python train.py --moe_layers=[2, 3, 4, 5, 6, 7, 8, 9, 10, 11, 12, 13, 14] --norm_eps=1e-06 --train_tokens=490000000
Below are experts of layer 6 (counted from 0) of a mixture-of-experts language model. Rows are named router (the router's row for the expert), gate (a neuron's input weights, with its number), up (a neuron's input weights, with its number), down (a neuron's output weights, with its number) and show model dimensions 0-191. Each number is 128 + 24 x the weight over its row's rms, rounded and kept within 0 to 255. Numbers have three digits each.
Before each expert's rows: "mostly gets" lists some tokens that are sent to it at least half of the time; "comes before" lists some tokens at least twice as common just after its tokens as in all text. This comes from a sample of Wikipedia text that the model never trained on. Tokens count by the router's weight.

# expert 53
mostly gets: " along", " using", "During", " among", " During", " while"
comes before: " the", " a", " to", ":", "|", " his"
router:151122148093146111143092173109128110097099127130132105154094103109098166120094118113112159145160103142149144103114109106152095111168115104147154104101147165155100109108117145146103123107148107148144117108159167143145122095115105110104101151086115103156141100105095105120110150116101083143117151100148139149098107108090171144154156110155098103099155156106107107116100110111160144151168106099120172094104145095155141114151107103155101092118095113089110107151115142165154161144145141121096106108146097115102145141102105106127105113103096160154097166104151147134108108140131136158
gate0:114125139130118154152122117110126108116122083106145164134158116131131166154092129141158131154094165127110111114131110125130156089148179130124145135129162117163098086098129144140108151118137125101069142131153135136118123177118107120113106118123116121141151118096132159102139156072137095125144156112069134149118138130115148158147140128133120095084147149098131118087144110124148117159152089097086140119160154121133123143176118129129076131116121109121157124146147124164124136158111149158165131150139091141174141145172093122111113102116088148131134159094153102050146105152075094107
up0:093131145126118129160144128154155150090157138123128140111096135181176147166154114166106130152098189121145115087103151110093113122154117139118129101145113120162138087118141100147106141096154115138096138101097177108154094120085088143116077136136148128210112135122170124135157112126164155090175129133113133101122109137137129131122149108145124105111092122152120130104095150124142072110144107103125122195129119116158114147130142120101118137103154141107142142133105139109066084106122134122137143122146104135141141090144127150113141151108118127125124139121128080125118086104115108086
down0:116116152166156149102118118096148162134136156111120134138139160122106118125158173133100163097181130111116154124099147164123172132166123119121132130149113139144118134095070131096119131150145114130088107125093103116129134174122125158105156114131105119104180092186095084137124109109158136131115128105102156122164117103117159100137084099114129133109147155169129123117144101120154148111093131115149123140146140165139093157118104129177152094130116102099136107136114077148143179083108177131141112145109112130165161110087128133143124124069169138101148101125147105137148146138104109131
gate1:164116124080112140138156144136136118115100138127161161137087105086100163132143123117123120141155117116100139115112116135135116106151130104150164128135116157157127104133115110126140116144126159127133133094136197131071117096130099130074172112139142098159123127079118156144103108143154123111115091093091136101153130152139129095106114143177101165116156169136169112160103110139128123151165106125164133123134133123091169129120087092148103126162136132135098111139140142114170132162201139108097128135110103117100133160130133127117083094129057106146102148129151105123107107137125163111
up1:105132080132107174099157124136144159136089082118114127170093134145131132137116099109129143082113141119127096118150087109129158116090163111126117080121132135101130131189168090160121166146113118118111135152101174128126123115104143121109148094155121118133116145119146138120167091137109168089163114167126106146161118132149132121126132099134097147127151152121138146145111124179149137106118154123169119073123088155112140144111129093164093146113148173144150098152121128136102088175148143146103147102139121087127125159127134122124158141134094125166134086115147110140094108071153156142
down1:170114140145163146153121142160102134091142136095120155158123129120133125128124163150118111139129128116132094167122171165118105146107129109150157076109086066103160152129106132113148124132106140142161171107130109174099148153154156119142172125130101173101134119195124074129122135110137128132151101095145113109122159145132160115091146149172117142122100153123106114138150109122121106162130111105168139130119194156114132117123145154111143132148095141147130105139127119095108119115147146115115117182179146127129143129125145171127183111157118146138105153138164122109095142064134154134
gate2:149121132088129175136104138151115090120149144128072124130155159117145124120132154060120145159108137103126112136118089117105123137137154112121129118110093088121103097129146151166140105102133112127098114152141117136123120124103138116156102095108089135109164109094117178125125131081150124124139140159170162118094144152103152094159154091177165107118133155120100138115162147141144124151158147121190134112135134130148127117176117114130161099117077120126168118136134130176121155150151133173144114135115122120127103085096124099150158087103176151112124167169150150123124123127121131185
up2:120111131159147092131124116075185150137128114098163131145120102134105127140113095149122114076164117165129157103139149131155119093129105131126147152163163143162146150125103131096137141137144140133148141106146136129140144116131125127123148172122171139132105119135132069122127127144106123122129087121111091126170134107169094168094141168090087147102142113143142107110104089121112127140110108130078121140118119143158120116078147145113058159117159128125083124102120127093124091103125120091123135101128134128142176136138102186095078144139096143178126104106107122131111134115147137067
down2:111121118149120150118125099160153124120133161141122151146132121081156177136089142096123065170101159168145130132142139155117165124098179106132073131145111126154133141125127146128125114125092101096139139146098114074096141095113078119092133101146110122135127117164143131128094158135129105144129131131131120172100114127101144121127133103127153147094118154184105154104119143114123147119156126130196144135139146132108158140052152089156153116098118125132123159148143108152123135167105145174153131146148128121124112122080135103123160133132128096152125148163136130152160161124074106092
gate3:079120086156119151128103130115099112138102129122119085094141101161137110138091110102137126158148138121126153076131142117118112097141151126177156129105111114139087134146144162095074152120187113110141127146130141153133128146128113145102136104125146120137103112107108137130138175134144139162103145114098086132111109096121138135102135116122149191116178130106130173153107154123149116138115159130077112102123110095094108084111093097106142082123150154100100126038127165136111136103169119109129155122108132138131110159125091139103135109164110116154101138093140160106126149116132127141
up3:190116162146122122143124140124150102096140128128067182130140146099114121131151123133103127113132124122125148170120088145102144162132126107120109108167134129134127124151114080178170093106081135113131149111142131100088140093109148126112109128127057138100139154147123130136127101095145105136146108127128131141132105141105163115164144151179098089158107118134143115096139098148134138132127139104146141138142131089154163160165179164128131129117109106152167118174117118088148102171102133118093112170135150138101174107152125080131125158155122107110142132155115106169163144155112128102
down3:118128098093138100131112165138150133147174124126135103160125138126121118144096149171163132179100156145122160086131140136113100132099088133123136102119142087089132152161149140170114105147166097124128132127104145110024143106122115160148106110131120103094113101139136091139152075112148168135175118177155117116114108088151111151141128101074138090089149154175138141104129147106135154128126109159159124127137110119124154075117137137091160149172086113101119138103128110122126107131127135128118108119152129106122132127120168144151147146110093148115084139154117122135142123130131115126
gate4:142141138146065131107115113119106134105133137081121126154133155116135106082111134112130142167157147160139107099103133119130107143141068142110175160131139129111097111178133148114065142150158121150110117124138147111159094151129095092093161127100060132125128106111136104107129089108132114111107111127126066119111132121140114124142129129136114116141169164134123130115079105089120077155151066148115135106115104134151120122154154110135087120088133093142124163113139121185134131132129134147121090139102090165121150115125109169133166143139117105087129159148123147127082157119139138105
up4:113085146082147109154139110097140143140127071168116111135147150167167111139147113118136149141188125080155112161125135125132142129137125124098097115112105148139122160101132115144155138099140144110140155128153124123135124105144123149114127119134133108174115142086116133151173177139095129120106133130112165182142111140161155150121125122139143132119073138122165146155098182107133145143096148154127113140136070113097145089073104125121138132181098098116087147098152130144113179149130149108136162102158074117138103164099113098141109101125153117145142124153156111121169143111137129108
down4:123108175110130083103120102165121114126171064131103141125182120117141070068155112149110182142120104134124150149149115112109132132117136105134108132124150132094154133118146158132125122124106148132120094106143134104172146125114149162150117152125125119156133149144146141143141089104096132134124129091105109137145125095115135098113156134131104077143151122148138135119128123111120118122082117107144091133148104189116109072153171144113186139159131135146116143136081104098114127073092120121138149086136139155113082102105114113141133091166185102118122148132101117116101151102150141140
gate5:163119136151171136166139131112148140151078143121138145161148098146110159145124141126101140092142138115127098109118107116156115123139145123136116111138151154111104128127129107137088184122146131075091130112133122124116125124091136132093131104134151113109112107068097140147132126119081113148108135152100123158080120113158085170134105156161117119113126129138099134137195076150178116123116183120142136174104147106139110098143107141153120142115125129131089114170056153138144143146118146093099181118095113123140116099086114131109103105096098114118124123095180146135098150108121130137
up5:131163154107147112161125184122127140128078160145123141137109134139132144130148147146083126090144157166095139123105093119139110147133126134125141134155111130136108172117121068135089150135137137110093154073116102130123140133136156113101127122131157117124112127063086102133146115126076106155112141124101113129087121117138079173169118180137130104130139115142145167131140100125160061135097171150122147158115137109112099111103110148096121157094142147158139116169132124119125144144130175154124138094123105096149118100095173133112137108105080107140151093095167142121104139144128152131
down5:151077130144125125136115103120095120097122099068132104138132125170072130170119128117125156126107138148153122125116121116103097090103111142138183147124169122085096110146124107146184150138105159156129150150143124157142120128163155084171116117100105100127130144109136145095116122126085140075127109078157122083110149126121152150157148135127131119120146132125116113158097152126114135123082108113135151140116088099139106110125090118098181091155121142121134123152096113096121112105128121147120078147150190095127097114123121147161122081146149120082129074110124116133109132113149124125
gate6:164074081146103131122104115102123116104105157108099157154132123138141133073130122090162129136190121079138138096122134107118118173149135071135158104084118126127116136120112130119159098138124125111096142107161132126130119046141111121133137097133139135111152115125145148140108161076081113147126133124125133112118129112097175128148128140138131115117103099145106158137149142150158128124148126074117141111111127107127105188158139133109128113141112107143160137105104144143162162154124151114077118144115094157109110111133098125081104129120158131119114178112183133108147148187105112123
up6:188110100179096130125129125110108097135124159116089179139154118137133173096133146090170114153186140105137146081123145114115147173134141087134149106114119100111136132132135113116138103139140137083108131111134124118132151053140119122142139107116137126130137118136158132134124129114099129134139132119111150118133131105073165117146104164108127119129119115153116161157153130148167132112128131090110132134095100089122114199120159159113128114147125136142143110098130148139127179148108133112077124155098126160124093132123110115089133140125133103115117171118166124079153144189105065114
down6:181120164111124116163113100121119156113149092101123165123131142168119110150086144152125095128100118086151141123154093142162111107163113170142148124143105093150081111155141118101107117155164147120104174157173137094109153149103151148111135080124138129170148104136114135162139121156139158133145179168152126165107111111136137112161104121162123097144132127145133115105121140168108120121114127112119087102142131154151064126132119149137101129175121117146161138122141130151096112152113156084119101117101105109090150196121133111127165096150110119125132108122120107118138092133153176128
gate7:178114160104161126131125136113157104101126082139081074121142099152168146120118126142118139141109139129122099134117107144095116118135103123128132147123122091090095133142119102121103130129115129082136127096125172121148113108131075117101114131124095119117140089163075135120158163145093105164134156155147095161115131159087175115134083135174136121110144150103086103122106143132131099098113116123110079152105069119167140130128145072170128123092117131115156147086151087145122151158119127113122134164171134103139148156129123138147106123099136156133133156121141100141122155141100126179
up7:099100130140107147111133097155099163145133161120153159152118140106113119111107100115140122131140102125146156108127143115147114132134133144142144112149131156141171129143110149152142134095132135177135115156124092157118159149107181149167136123119159102096136173129170111154122107130112166083146104123145157109134129097153091128124186107120109136143109094160153153094133083139131167177131127129157194121149182128121138124166105183101122108168130120124105120160062144099130105110145144114139110097113107149085127110119105133121154154164119115124141100122136151127119131073149137075
down7:122145110121090137178140138100138121120143153105127179101093144128119112124125136139111114128117137148132094153199131192110109116104184139102126136162121088115129128123115111119138116180104131107130129099142168130119086135126120108103127111186125179080121144148137145126130148166184171138139172141126189160142156139180123103105173122136135093142098174131103151157155146146160132118111113112153132142125119137110108153114133153135151127110107157130158126141128163134130117097121119166123157132153148175118093130131131151123161112137153121159097093117086115094098113120157121122
gate8:146172120087123159100097128109153110125122110129085115131114126139114154129117109143138161159141163162159104137135172125148106146118110153100121104131130122099126115092127153134140128111136123113109130141096137118128168101135129078089099121134103119110155121083130138055141135143108078147147144130155141112100207155130180112143082126129149149129163139116109139132161130132100116115144112095120142152102102085136138158117074156161083108124097097148122118161142090142132142104179118144138147146188139146155135157083107155133121093092113136134086121109124143121102101160137130132
up8:133102134133158130134136147146167136145145153091129125145158127113159107129119129153135124050135156161118198082111120124105151119135122119152103124171102133123118086157133142178085115081147136144083151108120121131135104093121105130122118124133135127121114129141135132112137135161136169107167147144126121132146103167128040096133095089162147155124115149152147155105119140153101120132086114143130137120122110170104142103111132126125131180100167092137145134123090091132176106117115116111102104136137083127139123080122113115126101129123122098133120156148130155119092123064138102164
down8:115114148157128156126139155117130168113117135089116146105120140145115101136133120137175148103136104145116128145109126087119087096126149140137112167116155209104167086101132087137143137098085123151169128114122133127129115106143139140131132137139131097095125128135104104128083087087118135126127112138121163123101120144120100145070108125176120163150126091128145119162141128103099091170105200136167129090140156152118118110097176147176106111119168149073129131128146129109133142111105097117137122119096122120180121133133079148108138135118143156139136124169105098104120105148132157107
gate9:140127134128124105138077119141085125136109168093114107159130119165097138130083121119116118146123147150125119182092118112161156134133138110153120086146138105104138140159144141088122169118102091148103152169161121144134075134123125109135140153126121078157140176139161153153100118082164070128130161103135142134111133129113152126112127141151135128091141147081106086096132124132142158143109165105118142154106156153165119114122132122112079107107117134151117113124112091152115150118105097101109112152107114138117149111139117126103137095119110097084116096202156189123155104149145123149
up9:126117155114152142137137196137173109138128121138113132155115127131148076173153131145121126126127093152090116065177133143075107122108131106139123131134115162130126083114089162179124151102145111136132081131143125140108160135140168139094113114121123144124102101110106116133110120160109165096125128167145128130111111123176113120137105070107124116160099117143129173149160131096110124174117105111101139096096124125120131130135095074099151172114116115135111127117148127125134116172173132109128109124103157132165149154082122091139088124126127155146150134111127086101078118089119126123
down9:146092112109115115163108125119137129124163124123106147084124108108158129135131146143112107162145108154138128118115183121107095072097131109144152138164107110130138130154088113108132156183091160166100129118112111113079111117119131127124127062124148189095106141121134080123128131129113110109130151094124093128172146126113107128100106163063120137143148126116127146108109092153153145090132151142132131159115162135133120134110139111086164104095108161140100120115121104127171164091130171093128101153116138130112138128102121132187116153105138125176089103150121124134189146137143141127
gate10:120167133152173123121099146117098111127141108166122083158154155135131166133094103103148136129150125176088113161109096118169146182112139135163149099100114111137098158122145106127140128124112107155096144118129144132106127165133148107150134157099151130129102147122084080117144146116104142120160141080144112117138089120117186140130175132157134160103093135107153128134169111173123136145148158136111131123130129092171150118179129113148065120110141156130084111159121123129124151122132113103120114110085111130121168179138087109092139115097123109129141114130131135143095131175162168132
up10:119156127147154149101132119120079112147147121152131193135194123111153160156104104152138142118129111176078116131121093115160157168133169141158117102102091116143125103139107105104109120150121122166065143114105144082108088167103165083154111145121142097138127134131125106126134125154114141139147135096118102127113101132124162160123153162143103119105093148119154141155165118147129136157124143143120145142116137105156128102157123109162074143085136168118117116155136133102132130105126105148141131114088091120131158180144062142100118151169093120158135111140129152118102126140143132140
down10:111089142115093154139128130097165130150129125142154114197093095104144131118124108124186166160117125140145115149091106132115158122125080124131103134100139157136141111114114131140171118172090165155151099132162073128141122100159094149106153170117066119145133131155174159107138130124117124133139161104127149141126111131117136134154175093118123128131126126139121143092118143076183144126142124133114128152135142153199132137129174153161066183135139130164106120161118128140099125135154147088099144111158138118102095126116093112140128136127142126112159141160132133111137124122115097122
gate11:129153157111126108131148177113141111135121126111126109182067148143128143114133132129139163120138104147142135131162144100133140144129168129170127078127144150126137156135172161106132105084117106077131177150132123087107131149098135139129136113123098114111144116152149125095127130110110090109140126187121135165092143092057162158140128133169088126129140109122103085113137149115112147110114154126128125146132134097176141099138092108160079159121107117083117167129122144150100188122159168130122128113127078118132160106135163131154107107111105130129156171151109111113095127123144108128
up11:126133121110140162134133154158148122141143103167150090124166125133127101135117114169135103129109148116104105099121097124111135121119102139149111147103127130111123109136109121167123135141147105150106069145160136149138110112145150100096128160133110132094095158102094151166121126110083155146123145079121142104122129174152118137137160135124146123129127113130126153091112166159195133185137117131160118152120114171088145145137133132101135067117159086157113091099134128107168062194109091136101129121132119131123101152110074134114120106103130156147102093124166139145128101083128125156
down11:128147099098116146112122150113140126180133151166147165121092123167090133139140121158101082125091096152140134123058134087137086126101118140148136161129085151109091134113107120097149122118120163146162130193120128147156133087151142101160146081115123132110128149147139113136144120140180119099177088134123152138165135123109198091140100124106132089128119146145129124106109102117087136137107134107139134128106124145086144131110166165145147089142112145155133151122164125102102153114101166118138133160155088110131139132117110089132111139121104149119128145138080143107169108117113144125
gate12:086118122111128156093115185109134117119158116155088145127107147140099091139122131111131163131134091117141131139135158173104092111180129138172127114169117127117123120113108154126130110118183133101098163128137174124111154121153121069147122098075143122069160123112089131153135134172111091121110124100134133131139101135105148114069104134142117159106137126106159148129134125123124160120143147115083153127106143087126107143154119134153095070189103112123110101151133111125149148124135103067107105126112146134168118166143148091128146120142121113130125086137142164128166159121113132118
up12:138112112099176118158128111117191140130110149117153146128106128129147123125157125159094153147161165191110143099122148110123133132123142124124141114140140123140187135116141147167141145114097126163155132109084082090132129145129117134150105137109173115171100118188078110161132116087127165146111107134169143091118161104140078132173139172093107123129132115100131124141136129143142083139098143128150108097121164126136145143140134113137157170095155141112137156142089172125108155133140178117111151132150104109143124137082127121150127151155118139108115116117117124072105076117152116139
down12:125132132089137164130139102122167104107128168049128145131086135120145144155108117140127133121167137136164121081112083125132155130130108165098133150157131152119137084135123126109139134113094126143120140106119128139134167142118121133158132107146090140105113157094189137107155124136093171096141131136126128138136177136121116088130103101134140164129116145122156125095057159146117149120109125137078145115095112126150141129096159131148142159127130124106088113127136120090143105068156116092102122175116156097125129143132092110074114132122116087073084107160131122138169150125148125130
gate13:104100120104137125083106101126125111097111145111126130112122109076092135121080149137143179127165142131108116149119139117131156106121148111111140100167190106091071110105108096120135139109169105101079118143131104109107157130142140162116113137103119122098140123157158118126116152132155088139146138141112096111106117131116167121116160161135107146125119112157115091133152114121159116107132133127087134116125178131120134136118127097128123101121145118095117102114094111116158174128119105096134148157112112155131115132225109131132105161084118187104108147100159101120124155167107096169
up13:183140116127135142136156134162122113124158074136132130152117157122115076132142103130095126110093115138125130134108100100127127095134150121149127086097140104119125107139135135141157147123103121159133103124097138131141178159139091128085119138112115199178110077137138189114094127126124151145115135187118111153109115115119097105119129091116118132126117121143123126131133157102144110135149128128118137087117172174087069143155116071123163141147118150128140182136128120173072124149155109140126124166071092127160119122131113124140175110144150109116116124155157122135151121098108157139
down13:101099111155113128132126125122126141089155154104106128104136131109105134093132130138152162129144148108149107137153155056133116096108111128117088128107106128144137108124100083113117146096125153109156087134145141134089152126145150105112138181145092168097112111148103127130126110098129096126146111121107108113120118151098117103075120125134107155112115154078122158126093095118134120143126157138168119081084143120084142177056119161129113130108110145138141129137139118137142108126100127078163124089119087116119129117114151190168077131149130065144140105127126127145143119126170106165
gate14:109160100095170103198083146133125130127165113102115145185096103144061106120118126121163141106121119123136151124116166165125151113147137160130132102097175102163132108115153134103095105124129084114117127098147112134094124146132106123138117120143142115140122157146128131122114132094084154111098152132160157127110102120102103116161115085136137129159140131137083135100111156083150136098108130144118145128135128123141103118176130087131117111145128111126157111136113146169181150135124156131106064145143101136111159117151147115081105136130176133130106175107089098122126163127134106174
up14:120120108138117120153108120135149146119182120088147141182122125152111124158119147105127095109110122105107157140145177179127150132180130095084123109094105144161124130111173102124073132107147067112106150079157117113102152139133118117127164116175122132139117168131126124165122126134123163124135134140134149109115061122123123119142135167137149187131142072125128138117106160133146148080063121152124160114102116104099150139156114099105120176136128134143154134101116110121157136117100107128140123129146099157166142120147141150155106138137171119156107119143083120131154161131112105147
down14:105106110140117122135090090165099156160101125137108117084128162152080121135131111149101098122157148091123132129100129120148125097110129145147132117118149100123121111146115120098177107141139189098162094175140149172116121147140128121108152123123130127121126122127154139131167114119148150117154123101117124112141077163134107124087127122159131128105164156139126132095164149126120137160126180098114149127097105127140114144114135160139130148149117123128109196168143169148166122069125105138134143115169115128131157156076162104138139099099113117105166178114161158142063091137140124150
gate15:132075143140169156148148125139113097129140084139096127104132119118131115124108172130117122087150110121120134138117135121096126161141119066191160166133146100182107108129102104163133142060131141146138181119114128143123151116153092124161130135064133130124131145155110109159117132101094086124122123108139100093076116131147123115142134137133124093138145139111113141113124102158107157131127172146084149086121133102118117113130112154130110132101093105151120147135109133141106111144148181096142104115084145217127134154154093125136119109120126135097101172112157105115138111125128130122
up15:118122141124109126103121102188144134141130043106118122136141081152144168150072149134155101124115102115143118126180181130155141122128146092127164115109169126076151127138128128135100143151124132148110198116093131133126098165145135096182124148099105128148161122112090072135140144135125128106129122149152126111116106113158112099128112115179176110136103093150093134055137147129153139143145129142107176145113143118128126140106144141169138159112138132156137138146125129123150164092123162119138140123131157138131134161140119159154136130131129152143128126131106092140135150114156119076
down15:128102097136131085124109116115119108139115155107135165145121106097121209083118130121104108163165179157104150142100151127114093170145135131141117115149159104143136140127131145118115128120122063171103125171088119108139099132104129110111121092131175109122090140144167138139151139115124115162104184093120157144164132114151132139121142080115141179154143156119114155153176129095095115147098140122141135114133116136125117144163175205149111152144127162142127142103126105131132145116103108135137159148135118157141147135138118114111131097156132130165159116121105176082130110123110126128
gate16:146143139115127149161120140159102130087148130100127135173146160093111099123143103138114147136151154131139124068119153107145101173144144085125161143084158153153114102112129110151116089142113139099143149120147156116108114127124090105126127130110077135181092153139082131136128119133131090128145139113153119106135123113130170112117126094114120123109127109111118123122110122153187178096088119133130128163155149078148095125111111155139141134135151120131144115138117147152106147144108094123122139148067099051155161154131127112147134122121125136108155171066063116114138135117124178142
up16:138140095111134186173084148163105115096146157128111184124205130087093112147104090158094139140117143118112134113134157160121103140108165118124143120101144176121117084130125113118114110126120125123152138087127116127102142145140123085129163140100158138159099172111106135139100116080121127115190134120127159122164115141147156083077144105132126142112142103062151123115136129130111186114106115128106107100135149132120123148133133127124128134137161141133135149136112141119154136105105112122152141162121113088160148176183116102134118103088109118143127126112077111132131125096116133152
down16:096100144110153190114122123108171158123115121139158066166159102115069110100148127114145140108146151125144151134102138151107129146115080123116140121106120116056082139156104172174139142129131114158129151157170123128129129128107161094137127104163122100094136182143130155142136123125143121112138137128111135061140125134160179132120171126126122131106125148154110130118155108174158127154108111142094117167142129126107175089126147165152119114152132153134113123124114128098110090121114117131146148116127119137117147104117085124176129090123164163140103164141162149124166121099126128136
gate17:087115105118090105112110094129071148115049105129096162138146154105141142111135117112126159161129147149107113117147137130125118115162131129135160141116103129133121115074104115145137151125128118113115099153139119115129155118140047142176162150150092113158150138114099125118149131132171154116147135094134133140126135100150130113154126140114098151076081127144115119152116110130075168141156113121143188117099126099139121116126134125150060127109142088163126139170164147136132129154135130095138084109105123133133155133136123109086099090142132122125100154162134092146086148126111163156
up17:125149132088125140113134142151151131107116122167124108114167099108134156122160152153108124149143161109100074099092114192090093122148159132154147115153129163156103085106111163123142137129130119103145085136121139108105161149118119147124158153121141118128135097090106142116097124123159141080140135130106127117121114144120126085167091135135173166182115131123156127116137116117157146103097113133129125131170170119112125135152128156135082113170077135124123150145117097112097144148169084084106133141136124113118124139180193083146119128131144133104094135105126089161124146134083127152
down17:154153138122146125113105143130117118131128106168165184116141115126139131129123124104140095113111131110105113169118110155116127122090117155152121092102148115170128092162109150116097138103088084122084122128140136105140115098091119073143127057109104153138134109122123094123110159116161127116157117095105109138150106144132109112142136164081133111097104123152151092121101122119126143177131069105140122136102122178131169112161139095090112132113133154147102103123130130067156107168121129122103118105185122146120097115126151122111120097102077125126115123126136145167144180166134091111
gate18:138104109149171122101103124122137109109073109137105105152107086128113122141116114132128138095169103142079124129133121094118127110132108129184155115153143109134125118149151143146108165113156109089140137133133104099156151147097133148128111098114131139152103117192100150103087117100136131090141145137115155111135109114149115119116136132117135118108151125132098068148142107087153151111096118147138078076129159122172155136099077084141114070088110129079135093148099161136152123084132142151131144151121110116097096091131126098157096138120137137134110150125118136199125137103135141154
up18:136119128144159088106101130123120111116122132112104133116106130106139144163155106150122114085123119139079115115129148115101129125077099136155132125171139117118146131148134156172152169114093143057148102159119098097137106140116156132138139118095114155108117130173126147082114123078116131093142124126130154110153124151143098126122123146100161084143153140138086097109142129126182121112095118130130051073142121181174123148097104098134133066117099133126121090116126148134160142112120132118155126126122116104099071105101129095142099155133154156131110159141127125168122159111112118148
down18:136165197136135205140105123148121095129099119180100169163117151098095130116088092108121099108161153142107118167147146111152119114101129145177138137117140083098114121151115152105147140131098125149137123140171146159131141107089139091135123166114143106141142116126136117119140180117118122106116153118150128123147141122124163137150120117137146112126101127127143082163153104130130125170152136113140104156071181154105125119130093118152127150142094150111109105123161146105147115126124133102113108099140118054125121103153124152149108106127139138122131133148139106147102213126156121131
gate19:109092162124128143131107099134142104137147105121144156097164135106130165140105057067130132156128084134153128151139129118143123126179157091180158119114108152162085104153116118133073181119158143152136109150114131107140151145143112119068134107140088169142156108149100134136170130066143155124121136144140148102138119151087093115140153126135119114095143112126122140117110099147149093110158137104092148119135147149122103104112152123145118146149114108139105100100120137109169163150137138116087165121138129121133129119103099118164111123123128070121134117136135126138095139129112054120
up19:112128122122118101112138143102149146110090113148118115154079125185113129107114192140110135103138135121110174110113130133126159113100101152105086114134131102103145145112128154113127087105135074136125102143173103144132119116135146151177128145102133070149102164140146127124081134176108118117130123088142135141107155102152115161151140151112134176123113138114159155144130139105121160120125077133156127130122077121158146154151131105110150158078118142082147136160143122112083082115133094136146118130148175127135119126151194162120136170135130165136120149107141125146105128119122187126
down19:116158141077150115128092127125152130135176153161137131127130141108100102134130107129144139090105106140135118087108159108125140143168111179156127126139134146175125139111119151106109106157165145125137134115122119156156134137116109088121180158131142232125117105126080118137158152115152107135137143131117142164104142138183114105142112150125152121145147125082127121132120122127122116146162101127138149101166124123125109163136142180139144148144084121152148129092124092101150146146166160142145099098108150098156149107115180140138172090110109107150112104103119161189154126137144119131
gate20:122142140132115122109107116132128105080111139139112117115120123114142140125137136117135111128139134125119145134129139106162091149167059120107089135157127143134064132109145197117126160148138142099138155186139139184115115143121130107123152118112107124135148113145158147129123182124135133099137095098100168180156129120145119124155127102138121170146118151119128153150113103091157139185097126106152098142118103115144079148153110110085122132112101126096125120102116074144127152142149107074156112086096141131144109143108120116135132119101125117161124225116145159131123109116100126157
up20:136121124141136115152141133088153122157161090124122128124123146138099125127117109117129181155124148133148101119124137119096143096094155112121144095097138121094160142159118093144142103120116124136141087072152129079149139116102145118104128142133106155135138117068153153127139086123103130161117167165175086077121158131090138105128110149112130084079144155131112120070125121177096126091146124141108148091127148141140157102092124136186135105151129129166134138129141171134112119128094191177109117148134096126103117129118142105112123131141114140130124048132148100124117124153151127124
down20:122059164157133126145183123129162125121101137133126110122138095116153127122149132142125086150126158151121115143156116179111139139077157145105110115092170133099120147132141089107121121111116136138116127112122118131119112147193119137189110092132111136098093140099162150100195062104107156155102204100155132142115143105186108133107118129137172126132134149142145148117123135125092077105164141167114123137129115130144112116136114115108122144142138159168124119145149154100141127151133112105169149131125133098175109152160134105126118100138114099134163131115124139133135147119121156157
gate21:082111119151140141156114103083143133128151138105111136147140156089161121090132127099140142139148119145128174147124115152130129133117088128161121098049127097164119120101127124146089125127123085120067113082117128158122067138154122101109115104132091127131172119136138144163120171131140108158111141152169094146133123162088148111119125137127140145137126098120092158127129107131150127113148117122116136115124142136154157146103085122150106126135143136113156111076136157103131152154128177096126084113144103152141114149048162138107123129122157141156106136100174135152085142118125088142
up21:077126114151142121141086095096122142127115139110103154132119164103150135094116177108108140118103114118150177167161193146170130124155078108161117097038125082145103125069122137132124127125107121130077096123130135134100094117146132115124130107139121131123154149123143165173122137147107105114130164133164125111124134129109157119127109118125138135149118120131061172139138139133155110124151117101115135180120132117093162124082137133168123121142116121145157106090135120124147147134124162127131104125129108140131092117069160163075116157118122120119141148129157137124118136162131092149
down21:148127132098174173145149044113103132162102147084145129127125133110125106084085094099126118132151170163131096160153131129144093133106126121129113143149122133135108132156102130134140169113128162137126145139108116181112096158124135132137109115107151135138118183144158139132152121153124167174088097112097089102124148148150131168075115122127120144130087112138157132132097126135137133133149145136128125159178116147161121132116150162113082142126095130135117106142120097123142103116095164128163113086168127158100114158121144103123116132116144175154121136096112087109103125113175138173
gate22:132151137093161113123111151137133123119141123119125135136131129170162154098078109126120124168181106137160149137115112133109137149157136148168127099139139140098144092137121125132109133155125127103107120163123217104098108147111091130138112066096101102110111089144107094124168127167148106132171134141114128120122125148120139160127111115115143140131094139120073108093146132132137137113122103119092110164124135100128158144196117131189105121106095115076160131157151133172139113148103145178113137140107092137127116115107086144132119125107114129121098177169116148097133138112123155159
up22:098085106150117144098151119077129125162092107126130164116133135084140131132143129091110164077102116092115117136119124128158094104091140110096176145109158114126109147138138139129150141147141159165162135124154101128144147128125160106103159150100132160139129151134129125134088134090097142141087121154131091124190127152119132150118152181157088112123179098162146106125121114150114165165115174136122164087119094186134110085121161132116133134208106144161121127129132145107094116140154131106141173107136118142134139150156136131124170099124112111121155112105115127150130122140127131112
down22:156152096137136125123098133105124115086151152150148143082118156177181104080129143095129136146147189105117114132151108129123168128107111102120106135135114113107135155134151172127120124145102092138173122135140108130089151115126150159132135130129138132184114168124147148115159136091117133134072132154164130120120139099087133072118125139118092123115163134095140152153127158156116085101136090136128037138121124167113145104125120125150154138171124145118128142064124117150111131152173133136112099105152107181136132140108133106136110146139151137095141130122107101125127132150113157161
gate23:158134140111105174093129138144142131107055097124096114108127140100114137131116133112148154113163107137129095108111118122167128158147109092138147116155098129139097127123137118138101127102105126107138142133104142094090177117143089112145137106113119138140130128117079136093130138123112152124109123107118099125111128111144119115170126153183145164133174119094156121130117124128139107181154130116118131157103143082141141147167104155119158105124104158120095149174104123138098166159150144122108159103076136193152105137113138130176127100132082153098149155129164077133081148137129178134
up23:133134122085115123112163125161120149111063117126108163128102170152164160127122135141131126094159128152077115080087124148155123150139114120156130117153112096119125144094139093128117113130067119113110103137131141127155171165141146115135163122152095128144114141119121112165161127157109127149132124144125061161112111112145118152138067152176093183113136119079154132088129129119148130157137133099156135142124136083139142150147109144125164138115142154115143133188138099089090173126149163126146128104069107156122138133110129129110154132146128123126150117122133079139113123115113152095
down23:146116129137086151143086131133129122132099135139122100093104099135152114162108131096133122122151178117135132117146138150104137070122107157139103113150144115113098113158140156168111162090110131123131151161163122148133153101106152074108103122129102178074104171121106136137123150149129126123098117102102130148121172110120153143109136108151117119102101188181101144116140134098114126149162100152111134103131117138121125108098114124110148122127081125180123135135159121114137099124147211168077108108105142110139078116124098128134144125155170120158084114122132146125145144155150170123